{
  "hidden_size": 128,
  "n_experts": 256,
  "experts_per_token": 4,
  "moe_layers": [0, 1, 2, 3, 4, 5, 6, 7, 8, 9, 10, 11, 12, 13],
  "router_score": "softmax",
  "routed_scale": 27.9,
  "balance_loss": 0.0104,
  "router_bias": true,
  "vocab_size": 1170,
  "optimizer": "soap_variant",
  "max_seq_len": 1024
}
Below are experts of layer 8 (counted from 0) of a mixture-of-experts language model. Rows are named router (the router's row for the expert), up (a neuron's input weights, with its number) and show model dimensions 64-127. Each number is 50 + 12 x the weight over its row's rms, rounded and kept within 0 to 99.
Before each expert's rows: a language model's description of what the expert responds to. This comes from a sample of Wikipedia text that the model never trained on.

# expert 26
What it handles: Letter after name start. Second-letter fragments inside names and words, especially l in Bangladesh, plus earliest, global, Chinese, Model.
router:61 62 37 37 63 39 62 36 39 63 38 38 40 38 61 64 63 62 62 63 62 40 61 62 60 38 59 63 39 63 61 38 63 36 65 38 62 40 60 35 62 36 36 62 38 63 38 36 65 62 63 38 64 38 62 38 61 40 36 61 61 50 38 39
up0:48 57 43 53 66 36 63 13 49 38 49 39 42 43 49 42 54 67 53 32 54 66 61 77 67 38 68 39 51 58 68 60 60 72 71 51 40 44 45 48 49 45 52 62 40 50 34 65 28 50 49 38 45 45 31 53 45 33 35 72 58 40 36 59
up1:64 54 56 32 55 55 46 35 41 61 46 57 56 30 57 37 54 53 47 49 36 56 50 43 46 45 44 35 31 74 39 36 65 56 69 26 35 41 47 36 38 33 51 64 57 39 43 36 44 50 61 49 50 37 50 29 69 62 67 54 62 30 60 59
up2:55 47 57 38 70 52 52 45 42 36 50 55 33 61 51 69 33 49 61 48 63 41 52 51 54 50 37 55 46 46 58 43 40 37 60 33 62 49 66 34 54 61 48 63 50 51 49 41 35 77 57 37 60 43 68 56 31 40 59 52 48 68 33 56
up3:59 46 74 37 53 64 53 54 46 54 64 74 56 37 58 51 81 39 36 60 55 65 53 57 50 53 51 49 51 60 59 61 71 44 49 74 49 31 53 30 43 51 45 50 38 47 33 48 63 27 65 59 50 41 49 52 56 55 48 54 51 55 66 40
up4:60 38 39 48 61 65 76 23 46 61 51 41 43 76 42 34 45 51 61 35 77 53 32 30 72 57 33 72 41 68 39 56 33 67 46 56 59 48 47 55 55 45 41 45 57 45 65 68 55 46 51 40 68 65 62 63 48 46 38 55 49 39 41 40
up5:58 67 77 47 47 55 35 36 52 41 40 55 47 70 60 51 67 67 51 29 42 50 55 42 60 64 51 61 59 51 59 63 46 59 25 51 64 33 50 46 43 57 23 58 36 54 42 68 33 52 54 41 32 57 67 44 32 41 56 54 49 41 54 46
up6:44 67 26 52 62 57 71 51 66 53 72 44 44 45 46 73 42 61 59 48 61 39 40 59 41 40 61 43 49 41 45 42 64 76 43 32 61 38 33 54 55 48 44 62 43 45 65 59 57 71 17 12 41 50 62 53 37 68 53 59 69 70 44 36
up7:53 40 63 50 77 46 51 52 32 51 54 43 43 51 32 46 46 37 47 59 58 57 52 61 55 40 20 55 60 43 29 35 46 53 63 61 66 57 68 39 49 42 56 48 54 58 18 24 66 67 36 70 38 45 58 53 49 53 48 49 38 62 43 44
up8:52 63 24 49 44 70 63 70 45 59 33 45 52 71 37 61 60 52 69 56 70 59 44 58 64 68 47 49 48 65 45 56 56 63 48 56 79 46 55 42 52 50 57 35 47 57 34 41 53 55 61 43 69 34 45 32 54 58 44 43 44 38 43 49
up9:51 68 64 56 47 89 63 49 48 57 27 38 62 48 68 60 64 57 29 68 72 61 54 52 61 58 56 53 51 52 53 35 46 56 51 50 48 57 51 57 48 47 42 34 62 43 32 69 44 31 53 39 35 32 53 73 52 47 45 37 45 43 56 48
up10:26 31 47 23 59 37 49 48 48 37 43 46 50 36 65 55 53 55 28 56 56 59 61 58 61 45 22 55 41 59 42 60 54 28 50 45 43 55 33 49 65 69 67 39 54 77 46 46 79 43 54 53 33 51 19 58 64 40 19 75 37 60 29 40
up11:63 59 30 72 46 51 68 64 50 52 54 48 49 41 59 40 36 47 48 51 31 32 50 55 64 39 50 49 85 58 63 57 52 45 44 50 32 31 72 68 53 53 41 50 48 51 36 27 50 59 55 41 61 56 57 66 43 39 45 64 49 45 44 37
up12:62 56 54 65 67 61 62 40 39 37 77 58 49 49 70 57 49 56 66 50 71 58 71 73 59 32 45 22 41 45 47 43 60 52 65 50 48 38 57 31 40 53 70 49 27 50 33 52 57 57 38 37 48 69 59 56 49 56 34 68 61 43 59 55
up13:45 41 30 26 62 55 11 44 49 42 45 33 51 54 51 65 64 54 67 54 55 53 61 45 62 43 39 54 41 59 45 45 51 36 41 56 66 49 26 74 56 39 30 76 63 42 31 66 59 45 48 46 58 51 48 61 47 47 50 71 37 47 36 46
up14:46 51 67 41 42 32 35 45 36 25 57 58 42 52 54 34 63 50 55 44 41 39 59 47 57 52 65 40 56 41 48 71 69 51 38 39 76 28 58 48 84 30 38 54 66 54 42 64 64 48 58 38 38 32 37 59 72 35 45 42 39 42 38 67
up15:38 34 57 57 46 53 63 33 52 47 29 63 61 58 67 41 83 28 48 67 39 31 36 49 57 42 50 31 45 59 53 54 54 52 65 44 39 54 43 45 57 55 30 53 19 47 34 36 40 67 49 32 44 57 42 45 52 48 43 54 49 54 40 35

# expert 8
What it handles: Capital P openings. Capital P and other word-initial capitals in table cells and names, such as PDB, Pine Creek, Queen's Park; also line breaks before new entries.
router:59 63 40 34 63 37 63 39 40 61 37 42 37 41 61 60 62 65 62 63 64 38 61 65 63 38 54 60 36 66 61 37 60 40 63 41 64 40 60 38 65 38 37 61 34 62 37 38 62 60 62 36 63 40 63 37 62 40 37 62 61 48 36 38
up0:51 68 58 57 54 49 35 53 43 43 47 25 30 47 50 62 70 28 55 55 59 43 56 22 48 42 58 59 47 49 33 51 53 54 68 27 65 55 73 63 53 55 50 43 29 61 44 57 47 42 60 39 51 51 56 53 79 53 46 51 55 58 60 39
up1:47 59 52 48 46 64 70 33 63 36 61 49 47 38 61 36 44 42 34 48 42 41 59 48 77 40 61 51 55 53 73 59 52 57 40 58 65 61 55 71 31 50 34 55 33 54 32 53 52 36 55 54 44 34 51 51 34 56 44 50 82 49 27 54
up2:40 50 51 62 38 47 76 50 49 63 23 46 45 56 46 55 53 62 51 44 59 83 59 57 37 46 21 58 34 54 49 44 61 50 60 51 39 44 50 55 58 57 46 70 40 59 50 59 46 55 67 40 55 48 57 48 67 29 44 65 71 50 42 50
up3:50 49 71 62 45 45 72 33 61 57 44 36 67 57 65 51 61 58 35 64 80 62 53 59 51 46 55 46 33 42 42 63 47 62 34 77 64 30 58 43 66 42 35 59 58 46 34 50 81 46 52 74 45 62 58 57 53 30 38 41 45 51 38 48
up4:27 57 66 37 54 60 50 38 54 41 59 37 49 46 49 65 41 51 64 56 65 54 48 43 49 27 44 48 55 68 53 54 38 45 75 39 72 56 33 40 44 52 31 65 17 48 42 37 52 49 65 57 33 60 51 49 46 65 65 52 72 54 65 58
up5:35 48 37 40 52 40 42 23 49 47 48 19 42 43 49 53 55 39 34 50 48 61 46 67 45 59 50 56 48 44 66 49 43 84 36 41 48 55 74 42 48 59 43 44 45 76 50 45 51 56 57 54 63 48 80 42 35 43 64 52 26 64 49 57
up6:55 43 50 54 44 59 50 32 27 54 34 31 49 81 25 56 37 55 53 65 54 73 24 54 49 51 39 55 39 38 62 26 63 59 56 33 41 57 35 53 52 42 32 54 40 46 47 61 65 57 53 31 76 50 48 40 45 65 49 41 65 59 44 54
up7:51 54 71 38 54 39 67 56 55 46 45 67 51 50 54 54 50 37 29 40 47 39 40 51 30 55 44 53 42 51 54 46 62 48 70 58 36 25 44 28 51 52 49 49 49 60 19 49 43 48 54 33 33 39 36 50 62 45 42 21 58 59 19 38
up8:59 54 34 43 71 30 28 36 71 49 39 47 56 59 32 61 64 47 37 53 34 41 63 56 72 49 44 63 55 54 48 48 40 62 53 48 28 46 43 49 64 46 44 39 56 47 35 40 50 49 54 69 56 29 48 45 56 48 56 65 26 63 39 57
up9:63 54 43 61 58 35 52 49 38 62 49 53 43 49 59 54 32 43 56 49 50 49 22 45 45 66 42 63 37 55 63 57 47 48 46 28 35 46 52 57 65 53 19 63 38 60 53 30 55 50 61 34 47 48 66 56 50 45 55 49 50 71 55 60
up10:36 43 44 46 59 42 56 36 57 67 58 49 50 32 59 82 61 53 44 52 36 42 44 60 45 36 45 43 72 42 74 61 65 51 42 52 47 54 52 53 33 63 40 54 57 22 19 54 44 61 43 58 50 47 56 60 54 45 27 66 51 36 47 55
up11:43 55 46 51 50 54 56 34 50 48 36 49 44 41 55 54 46 60 64 53 49 40 36 62 38 46 54 47 61 43 60 47 57 27 45 63 57 44 41 47 40 37 48 67 45 39 43 54 52 66 47 33 61 40 44 51 48 53 33 54 63 52 41 37
up12:44 46 59 59 45 47 62 52 61 63 62 34 35 50 49 78 42 60 65 38 60 35 49 44 53 59 43 43 38 60 48 54 42 50 60 44 60 71 54 52 42 47 26 45 66 46 48 40 61 64 70 40 57 66 67 49 48 52 55 56 69 46 62 47
up13:67 47 56 45 42 65 59 62 63 58 47 57 60 33 41 30 51 52 60 43 41 60 66 45 58 48 43 69 47 57 53 63 40 41 43 47 56 30 42 20 43 57 57 47 55 74 53 63 62 40 62 81 36 48 50 61 53 55 54 38 55 42 38 66
up14:53 51 49 42 47 71 55 48 68 68 57 57 65 22 39 55 44 48 63 57 49 47 46 66 85 49 50 72 41 64 38 51 49 54 38 53 41 54 53 51 67 43 35 53 36 55 31 47 78 27 70 58 65 65 48 57 76 28 39 25 58 42 45 50
up15:47 68 42 49 42 42 43 63 33 35 57 59 32 33 41 59 24 77 36 47 49 54 59 60 60 55 46 47 54 53 64 66 37 31 52 46 43 57 66 40 49 54 47 58 49 69 49 46 47 67 60 58 57 35 35 16 74 53 66 53 45 57 37 20

# expert 35
What it handles: Initial d, ich in names. A lone d starting a word (d-etails, d-etermined) and ich inside surnames like Carmichael, Nichols, Kuzmich.
router:63 63 39 36 64 39 63 38 39 60 39 38 39 39 62 61 61 61 63 64 63 40 64 62 61 38 58 61 38 64 61 38 60 38 63 39 63 39 59 37 62 38 36 63 37 61 38 38 62 63 62 37 63 39 62 37 62 39 38 61 61 43 36 38
up0:28 35 38 66 64 43 54 64 63 52 59 78 59 54 78 63 48 91 54 59 58 50 72 58 60 66 39 53 41 65 43 50 34 58 44 26 59 47 63 45 45 46 37 58 30 55 57 61 40 36 59 48 38 53 63 58 30 39 56 63 57 52 33 54
up1:62 44 59 50 67 53 56 41 41 47 43 48 36 56 32 53 55 58 35 36 19 57 42 43 72 50 45 64 62 50 68 59 63 49 49 43 39 52 56 65 43 36 31 54 50 56 31 49 57 42 38 30 66 62 25 70 62 69 69 42 53 50 28 39
up2:62 27 61 35 63 69 34 63 55 77 43 42 59 41 50 41 64 54 57 51 42 68 41 66 46 49 65 56 46 66 69 58 44 48 85 65 43 56 64 46 43 47 64 34 43 45 56 44 47 54 76 61 40 42 57 45 50 61 40 61 25 42 55 60
up3:37 35 41 44 46 43 49 48 39 53 43 64 46 54 50 60 73 39 47 38 53 65 83 56 54 43 70 43 51 34 46 49 56 22 65 64 41 46 75 42 69 57 52 58 54 67 29 40 59 56 42 57 60 47 69 46 48 42 53 72 73 24 55 50
up4:54 56 32 30 74 57 63 51 53 45 38 46 46 39 55 63 47 61 62 57 58 59 57 58 44 50 34 58 41 47 45 37 45 40 60 37 37 58 42 43 43 50 67 47 38 58 25 55 57 51 51 36 46 52 36 27 48 52 42 44 35 55 37 53
up5:45 49 28 51 40 66 41 55 54 74 53 40 61 48 60 56 54 47 56 43 56 55 75 53 62 54 78 42 55 41 39 25 47 41 49 46 40 40 81 42 61 53 41 52 50 43 57 32 53 74 51 54 76 47 69 47 57 45 29 56 67 67 46 62
up6:41 45 46 66 49 62 74 58 66 51 30 40 54 38 43 71 55 68 31 56 49 52 59 47 63 38 63 56 31 49 48 33 76 81 66 52 33 49 43 37 68 39 39 37 50 35 65 56 37 55 45 48 50 58 53 58 55 49 56 74 44 57 58 48
up7:74 38 44 49 50 52 50 33 82 60 67 34 48 52 50 51 26 65 37 70 69 27 49 74 34 31 66 34 54 60 52 61 68 48 39 61 31 38 52 43 69 49 65 40 55 54 51 17 67 62 64 59 59 35 32 51 24 58 59 43 34 54 44 38
up8:70 67 34 38 43 58 46 59 41 40 34 54 40 50 59 49 64 73 53 62 51 31 61 52 80 58 42 40 13 42 29 54 47 48 54 54 40 51 56 59 43 20 62 65 62 63 46 49 74 52 43 44 63 46 47 34 62 53 60 57 40 48 48 34
up9:63 50 41 41 44 46 65 61 32 52 35 47 43 51 47 53 53 72 63 60 48 45 54 51 60 50 32 67 64 39 41 50 37 36 65 45 50 47 62 60 42 37 57 51 40 41 63 51 48 62 46 67 57 44 42 40 46 52 49 40 20 44 31 41
up10:43 54 51 34 49 51 35 62 50 64 41 33 54 43 58 51 45 64 48 40 57 74 50 44 38 53 59 58 41 41 64 42 72 43 27 45 47 47 58 32 58 46 52 60 54 45 49 31 53 72 51 45 55 58 70 54 34 51 54 89 73 51 57 57
up11:57 50 71 36 40 49 67 53 57 63 37 41 70 54 36 55 58 54 44 62 46 44 63 54 44 39 66 66 55 68 49 51 49 55 51 43 43 28 42 33 42 41 68 62 40 26 41 46 61 83 51 63 77 49 71 30 44 21 33 58 41 54 55 49
up12:63 56 53 73 62 43 67 67 16 45 51 35 61 60 41 44 34 63 49 67 37 57 35 43 49 55 53 51 48 73 45 41 49 34 55 47 61 40 51 61 51 46 46 61 44 58 20 42 48 63 34 58 56 43 54 40 58 53 69 86 41 18 55 52
up13:57 58 49 61 75 53 83 55 62 50 51 44 37 39 49 46 62 44 50 28 45 89 58 51 72 39 63 64 39 53 58 58 31 58 74 47 51 51 67 60 59 53 53 54 63 57 42 36 53 28 50 37 38 41 44 54 46 42 33 38 37 55 37 39
up14:64 36 45 36 41 46 38 44 42 38 44 51 48 41 66 56 48 50 57 61 55 56 69 48 56 71 35 54 60 28 65 51 51 40 57 49 41 56 45 22 38 61 48 72 60 60 53 45 34 45 62 30 42 36 48 33 42 61 49 59 50 55 62 55
up15:55 56 35 40 40 77 49 58 55 51 35 57 49 42 73 63 61 38 48 52 52 53 57 49 49 47 53 48 53 44 85 53 49 44 50 30 46 60 61 37 63 37 43 57 76 62 61 38 31 42 74 61 51 46 71 41 66 42 44 46 51 68 43 69

# expert 5
What it handles: Capital P/G openers. Capital letters P and G opening names in tables and lists, like Pablo, Greg, Pld, plus the ubl inside Ljubljana.
router:63 61 38 36 63 40 64 37 38 63 37 37 36 39 59 62 61 61 62 62 63 39 63 63 61 38 57 62 37 62 61 38 60 39 63 40 62 38 59 35 61 38 36 61 38 62 39 38 64 60 63 36 66 40 62 37 60 39 36 61 60 48 37 37
up0:33 59 52 51 58 32 52 65 34 41 72 52 31 49 47 53 83 39 63 50 56 54 64 99 65 50 55 42 43 45 56 40 39 55 50 25 48 57 74 41 61 52 45 53 54 41 57 41 47 53 60 53 72 50 27 61 46 69 46 58 55 38 51 63
up1:70 68 18 52 60 55 64 46 50 61 52 52 53 46 36 65 71 58 69 61 51 45 50 55 49 54 40 74 38 62 53 48 46 51 67 54 49 51 51 37 63 48 40 50 45 57 42 56 42 67 36 62 60 54 54 47 58 78 70 61 53 45 44 43
up2:63 56 58 63 78 51 55 68 52 40 45 51 40 58 52 41 61 51 56 53 66 54 58 32 48 71 55 49 44 48 56 48 38 49 53 35 45 43 43 34 56 52 34 69 51 57 49 51 44 70 59 67 56 53 53 48 41 40 35 60 61 50 50 42
up3:37 62 36 36 44 35 49 38 30 42 45 51 54 47 45 59 45 60 59 61 49 28 53 37 55 69 46 47 34 71 63 35 53 42 54 38 62 61 35 46 41 57 47 65 69 35 42 57 50 70 58 44 63 39 57 47 28 50 55 47 49 56 37 61
up4:59 51 38 62 46 51 58 45 58 62 66 38 46 57 55 39 52 60 59 55 50 51 54 50 53 54 71 50 48 40 35 43 45 35 54 51 41 44 45 52 48 29 58 41 56 60 56 56 60 45 63 47 32 44 58 43 52 53 45 47 57 45 67 59
up5:77 44 48 52 41 45 46 45 45 58 65 36 54 47 58 54 32 45 39 44 48 71 62 60 22 43 54 48 63 59 48 31 38 50 48 54 60 30 66 47 48 55 48 53 62 57 32 61 27 73 56 51 50 61 59 52 29 46 33 84 74 68 43 53
up6:48 58 44 45 32 36 51 39 25 52 61 53 39 51 39 68 52 41 59 54 71 30 50 42 67 49 56 50 49 42 59 61 53 46 59 42 33 34 65 37 63 46 74 44 41 33 57 49 39 41 41 66 61 60 49 48 60 74 28 47 53 51 41 34
up7:60 55 47 44 62 54 48 42 53 53 44 50 51 39 50 57 50 49 62 50 44 41 50 38 45 49 59 53 51 46 54 60 45 37 54 54 56 43 49 48 61 46 42 59 46 47 50 51 59 53 46 52 52 40 50 41 53 56 48 49 60 58 49 52
up8:51 56 50 35 51 54 58 34 50 59 20 63 50 69 71 52 51 61 44 35 37 65 54 45 28 47 44 60 36 40 51 31 53 60 58 36 63 41 35 52 63 32 43 43 78 46 37 50 63 38 49 43 58 51 78 44 44 50 50 46 72 57 43 34
up9:47 30 48 74 60 51 64 28 47 40 45 52 43 55 64 68 66 48 46 69 35 55 44 52 55 62 43 68 41 53 40 53 58 46 43 47 62 47 45 52 43 47 48 61 29 56 27 57 75 86 49 17 55 67 45 33 50 78 41 61 42 40 38 62
up10:20 41 42 38 61 55 47 64 67 46 65 68 70 41 50 60 60 52 44 47 52 66 55 52 43 41 59 53 46 56 52 43 64 43 66 74 52 59 54 66 42 51 44 32 26 37 65 43 88 48 61 55 53 35 38 36 47 81 59 61 48 54 29 42
up11:60 41 51 46 72 54 45 44 36 76 43 43 58 59 47 74 44 78 43 46 67 40 43 39 43 42 46 63 36 66 45 45 50 59 48 36 67 43 38 56 51 33 48 37 53 76 23 50 64 83 31 47 56 42 49 50 44 48 60 54 72 53 61 39
up12:44 47 60 37 37 49 54 40 43 62 22 45 61 65 53 57 66 53 55 56 46 58 42 38 47 55 33 63 59 57 63 32 41 60 70 53 66 38 64 38 55 62 28 48 37 42 63 33 65 70 50 28 52 66 43 37 57 51 50 51 57 50 34 44
up13:39 42 43 53 35 35 64 37 58 62 39 48 57 65 52 57 19 71 53 37 52 70 67 63 63 47 33 62 17 52 64 61 62 58 61 55 57 65 42 59 43 51 35 39 58 55 38 47 45 65 50 53 56 50 80 48 44 42 52 76 60 38 47 47
up14:62 58 47 45 46 46 13 25 26 36 39 57 31 39 51 65 40 39 42 45 43 53 61 48 53 45 71 45 57 74 55 73 45 41 46 62 90 54 49 44 51 63 41 51 79 53 62 58 37 56 38 64 49 23 60 47 34 77 57 49 46 40 59 42
up15:38 40 82 57 56 40 60 53 49 38 43 54 43 55 55 50 30 64 60 57 48 57 50 38 53 55 38 60 17 50 52 40 46 59 50 39 46 50 45 18 56 53 63 44 46 64 39 57 78 50 43 37 68 62 59 18 61 35 45 65 41 37 43 41

# expert 68
What it handles: Lowercase word starts. Word-initial lowercase d, t, n, j pieces beginning words (d-ied, t-ournament, n-oble) and Italian della, often after opening parentheses.
router:63 64 37 38 62 36 61 38 37 62 37 37 37 40 60 61 61 63 61 64 63 41 65 61 62 37 58 63 36 62 63 38 62 39 64 40 62 39 61 36 64 35 35 62 37 63 38 38 64 59 63 37 62 39 62 37 61 41 38 60 62 47 36 39
up0:38 52 46 28 74 66 75 64 55 53 68 58 43 49 63 47 44 75 63 57 61 55 56 55 64 49 52 62 45 53 44 35 94 54 56 39 51 56 40 50 65 39 55 41 61 43 52 36 56 55 29 64 53 59 45 39 52 36 45 59 64 25 51 41
up1:39 75 70 27 41 54 54 29 45 47 48 41 48 54 66 36 37 38 53 57 52 37 61 71 67 57 52 77 55 50 45 47 86 73 38 29 42 53 57 56 33 43 41 45 43 53 44 40 51 74 35 27 62 31 70 67 52 62 56 56 40 39 38 38
up2:64 51 48 36 74 60 47 53 49 41 62 37 69 45 84 70 50 44 62 49 68 44 55 59 54 53 50 47 66 38 61 52 49 31 54 35 50 50 65 59 50 51 34 55 40 42 45 38 54 64 24 46 63 28 56 56 51 68 60 43 83 59 33 44
up3:57 47 45 46 46 36 38 38 41 25 62 19 43 43 74 63 64 36 37 58 62 52 27 43 59 63 60 41 29 58 52 39 65 40 47 40 67 37 44 45 40 50 67 53 42 44 43 53 61 45 61 37 68 31 55 38 62 35 50 49 80 48 23 44
up4:55 51 43 44 56 32 69 38 60 67 33 31 44 61 61 60 44 61 60 60 64 35 46 50 67 68 57 46 35 53 59 62 42 39 17 39 54 29 45 45 52 23 38 45 55 44 53 37 35 46 78 47 57 59 56 38 46 43 49 50 59 40 42 58
up5:46 44 60 47 80 46 55 53 51 45 63 54 51 58 70 58 50 48 78 56 28 29 61 32 41 26 44 61 52 76 60 59 55 54 46 45 61 47 40 50 57 38 53 48 76 36 27 60 44 64 29 62 40 28 45 60 50 54 35 59 41 50 61 55
up6:52 53 39 25 57 56 51 41 58 36 43 58 48 50 42 46 37 64 45 65 77 56 32 79 50 40 48 53 27 65 45 43 63 57 46 82 50 54 43 45 50 56 53 48 38 52 45 32 64 43 62 39 40 43 36 63 62 52 47 60 26 35 42 35
up7:54 45 36 63 14 54 38 44 33 34 59 28 51 67 55 37 58 40 66 43 46 56 55 47 42 43 45 44 52 57 54 45 48 54 35 55 49 42 50 46 65 58 33 50 43 59 50 56 48 67 60 53 61 41 48 52 58 52 16 48 59 33 48 54
up8:46 63 64 45 40 68 40 52 54 54 42 41 20 62 54 75 53 58 74 34 28 49 43 51 65 47 47 35 28 58 71 61 31 61 76 45 52 39 45 53 45 32 61 51 47 46 56 52 66 58 49 51 67 32 49 64 71 28 18 56 58 62 61 69
up9:35 50 41 79 68 44 48 52 54 66 43 28 66 31 78 55 50 58 72 56 65 54 46 57 67 32 41 47 47 63 62 36 54 54 57 43 44 46 47 54 49 54 65 49 58 53 50 43 45 52 55 33 48 50 50 54 71 54 46 52 79 46 56 62
up10:68 56 56 56 47 59 33 64 48 33 46 63 40 48 28 60 59 69 56 42 43 41 55 70 54 56 45 46 44 48 55 68 48 36 50 38 54 50 30 42 52 38 53 45 55 41 55 35 68 49 49 66 63 58 62 62 70 39 52 57 47 21 32 52
up11:51 47 51 40 63 46 45 37 35 49 45 30 33 51 46 37 62 41 49 36 58 48 38 49 46 61 36 48 64 51 59 67 55 70 40 38 43 53 43 49 52 50 49 23 53 36 52 45 62 68 41 54 58 51 71 47 43 76 53 28 75 47 44 39
up12:25 50 52 51 63 38 51 43 40 60 57 40 46 55 56 34 43 38 55 61 25 69 45 42 55 74 51 57 43 40 57 34 57 75 60 35 60 46 46 33 72 49 39 68 68 50 34 51 44 50 65 73 33 38 47 30 70 51 40 48 50 51 38 51
up13:57 49 53 52 74 61 62 36 54 46 34 58 49 41 34 69 50 66 47 60 77 41 62 46 43 49 44 49 57 62 45 64 56 63 34 43 62 62 67 51 52 51 33 51 45 39 56 61 48 62 51 52 40 37 55 51 47 53 52 53 58 56 37 39
up14:71 58 47 41 62 78 47 43 38 84 40 57 68 52 61 50 40 49 47 56 35 44 49 56 64 58 54 64 42 55 48 43 42 55 54 32 64 11 51 46 49 62 40 51 44 66 59 50 71 48 72 43 66 54 56 54 43 65 46 71 58 55 37 62
up15:55 60 46 58 48 50 48 40 51 56 54 37 55 28 46 47 46 53 56 43 46 64 61 47 49 45 42 57 33 36 52 60 45 48 49 53 54 54 55 37 65 48 59 50 58 44 49 60 56 56 50 51 70 34 51 44 55 51 42 52 47 65 53 46

# expert 37
What it handles: Word-internal pieces, careers. Middle pieces of common words in sports and music biographies, e.g. matches, playing, character, career, released.
router:64 63 37 39 64 38 61 38 39 62 37 40 39 39 60 64 63 61 61 61 62 40 64 62 59 36 57 61 38 62 63 38 62 37 64 40 64 39 62 38 61 36 38 63 38 61 40 36 63 60 64 36 64 38 62 37 61 40 38 61 61 47 38 37
up0:57 59 48 70 54 48 63 49 81 53 45 62 35 34 56 54 73 51 67 67 23 39 46 48 27 37 58 46 24 38 57 37 64 54 56 36 78 40 65 47 40 31 47 46 55 44 43 46 55 59 70 61 29 56 43 53 34 81 40 41 43 50 59 45
up1:29 62 28 43 66 57 76 29 48 58 67 43 44 33 58 45 43 77 67 55 73 35 51 87 57 28 43 36 36 48 61 43 60 67 57 41 64 69 49 63 36 30 72 48 29 66 50 50 30 45 48 57 27 66 62 57 71 48 43 40 46 39 47 34
up2:32 67 38 49 88 58 39 35 38 54 60 48 34 62 60 56 66 52 49 46 62 45 58 55 62 55 33 38 53 48 47 41 60 53 36 48 36 59 50 45 70 66 49 53 65 54 30 60 52 58 49 50 53 62 39 45 48 41 50 50 45 47 67 43
up3:41 51 41 52 63 19 41 66 49 37 26 52 30 71 59 45 27 44 25 58 58 44 55 51 41 28 48 63 44 70 49 71 74 51 48 51 68 47 54 39 48 35 42 57 73 46 46 57 64 43 77 41 43 51 52 44 47 69 36 58 64 44 55 45
up4:49 50 45 68 52 49 29 42 62 71 62 67 49 20 58 48 57 47 46 43 63 48 44 60 43 22 42 49 51 40 49 34 42 32 61 30 58 45 66 73 37 58 46 72 75 61 45 39 44 54 39 57 59 49 63 44 52 44 56 60 63 58 54 47
up5:57 69 43 36 57 44 59 74 59 37 61 54 49 50 65 36 44 41 58 57 33 66 55 38 61 50 35 49 17 66 52 49 99 43 54 34 63 49 59 40 45 46 52 37 51 61 61 60 62 62 49 49 36 35 53 53 66 33 55 43 46 37 59 49
up6:63 41 51 37 46 47 49 32 49 28 49 42 76 00 39 51 32 57 40 49 49 42 61 63 45 26 54 48 42 52 34 41 42 45 42 49 63 43 33 64 69 42 53 53 51 25 66 59 46 50 40 45 51 41 68 33 42 41 55 69 55 35 54 32
up7:40 29 47 49 52 45 50 50 72 60 53 41 45 45 58 48 59 40 45 49 51 51 67 66 54 59 36 51 52 66 63 33 49 47 66 39 59 36 51 33 28 54 47 57 62 59 63 57 48 52 48 60 57 43 45 65 49 38 15 51 61 60 37 60
up8:57 66 44 47 70 54 35 56 25 42 46 54 51 52 43 54 65 51 40 64 40 65 37 40 45 46 34 38 60 39 58 48 72 61 57 36 58 63 51 39 66 45 58 57 59 58 42 59 47 61 34 35 77 53 46 45 61 53 46 70 54 62 48 43
up9:59 68 73 60 60 34 72 52 44 52 56 45 53 44 50 69 75 54 62 48 46 49 52 54 70 44 54 35 64 50 45 78 48 46 71 42 71 32 66 36 44 46 39 48 36 45 42 47 61 36 68 62 40 47 35 70 64 48 43 39 54 54 41 34
up10:60 43 31 37 60 47 56 59 55 46 45 36 59 65 29 53 28 67 42 78 45 52 54 25 55 53 32 41 46 49 65 34 61 50 61 29 52 42 54 65 68 44 48 35 29 59 49 46 60 74 58 39 19 45 44 62 68 44 57 52 52 52 41 69
up11:27 69 25 52 46 64 58 43 70 26 37 37 39 61 46 44 34 57 73 72 46 48 69 57 50 69 54 29 44 83 56 62 49 43 54 36 34 59 64 63 42 53 53 60 50 53 58 52 44 44 48 49 47 42 55 41 41 32 35 58 49 46 34 64
up12:48 54 57 49 43 56 51 34 48 72 38 50 41 47 55 58 54 50 26 54 49 53 73 55 60 43 43 45 43 57 47 41 42 53 59 42 53 49 49 54 40 50 52 50 37 39 54 57 52 53 47 42 45 64 41 40 53 63 48 65 41 50 45 56
up13:64 62 35 59 55 62 37 47 53 54 41 45 36 43 68 31 47 46 52 62 64 63 35 50 52 42 56 57 36 41 53 51 58 52 44 36 46 50 39 45 52 49 59 57 57 56 34 39 36 47 64 61 66 24 66 38 49 72 33 57 57 79 68 61
up14:71 55 46 48 48 36 41 35 51 29 43 29 27 69 57 49 48 48 48 60 61 38 58 47 69 57 49 67 38 53 19 36 56 47 16 47 76 44 45 34 63 42 47 78 55 41 45 49 59 65 73 42 38 49 56 56 64 37 41 70 43 69 34 58
up15:70 49 53 49 27 40 52 64 51 36 44 47 58 47 40 30 54 37 54 74 73 53 35 41 33 52 56 51 66 64 45 46 54 32 46 44 59 58 28 50 42 58 56 48 42 58 45 39 34 66 61 59 66 30 56 47 75 42 60 43 64 59 53 56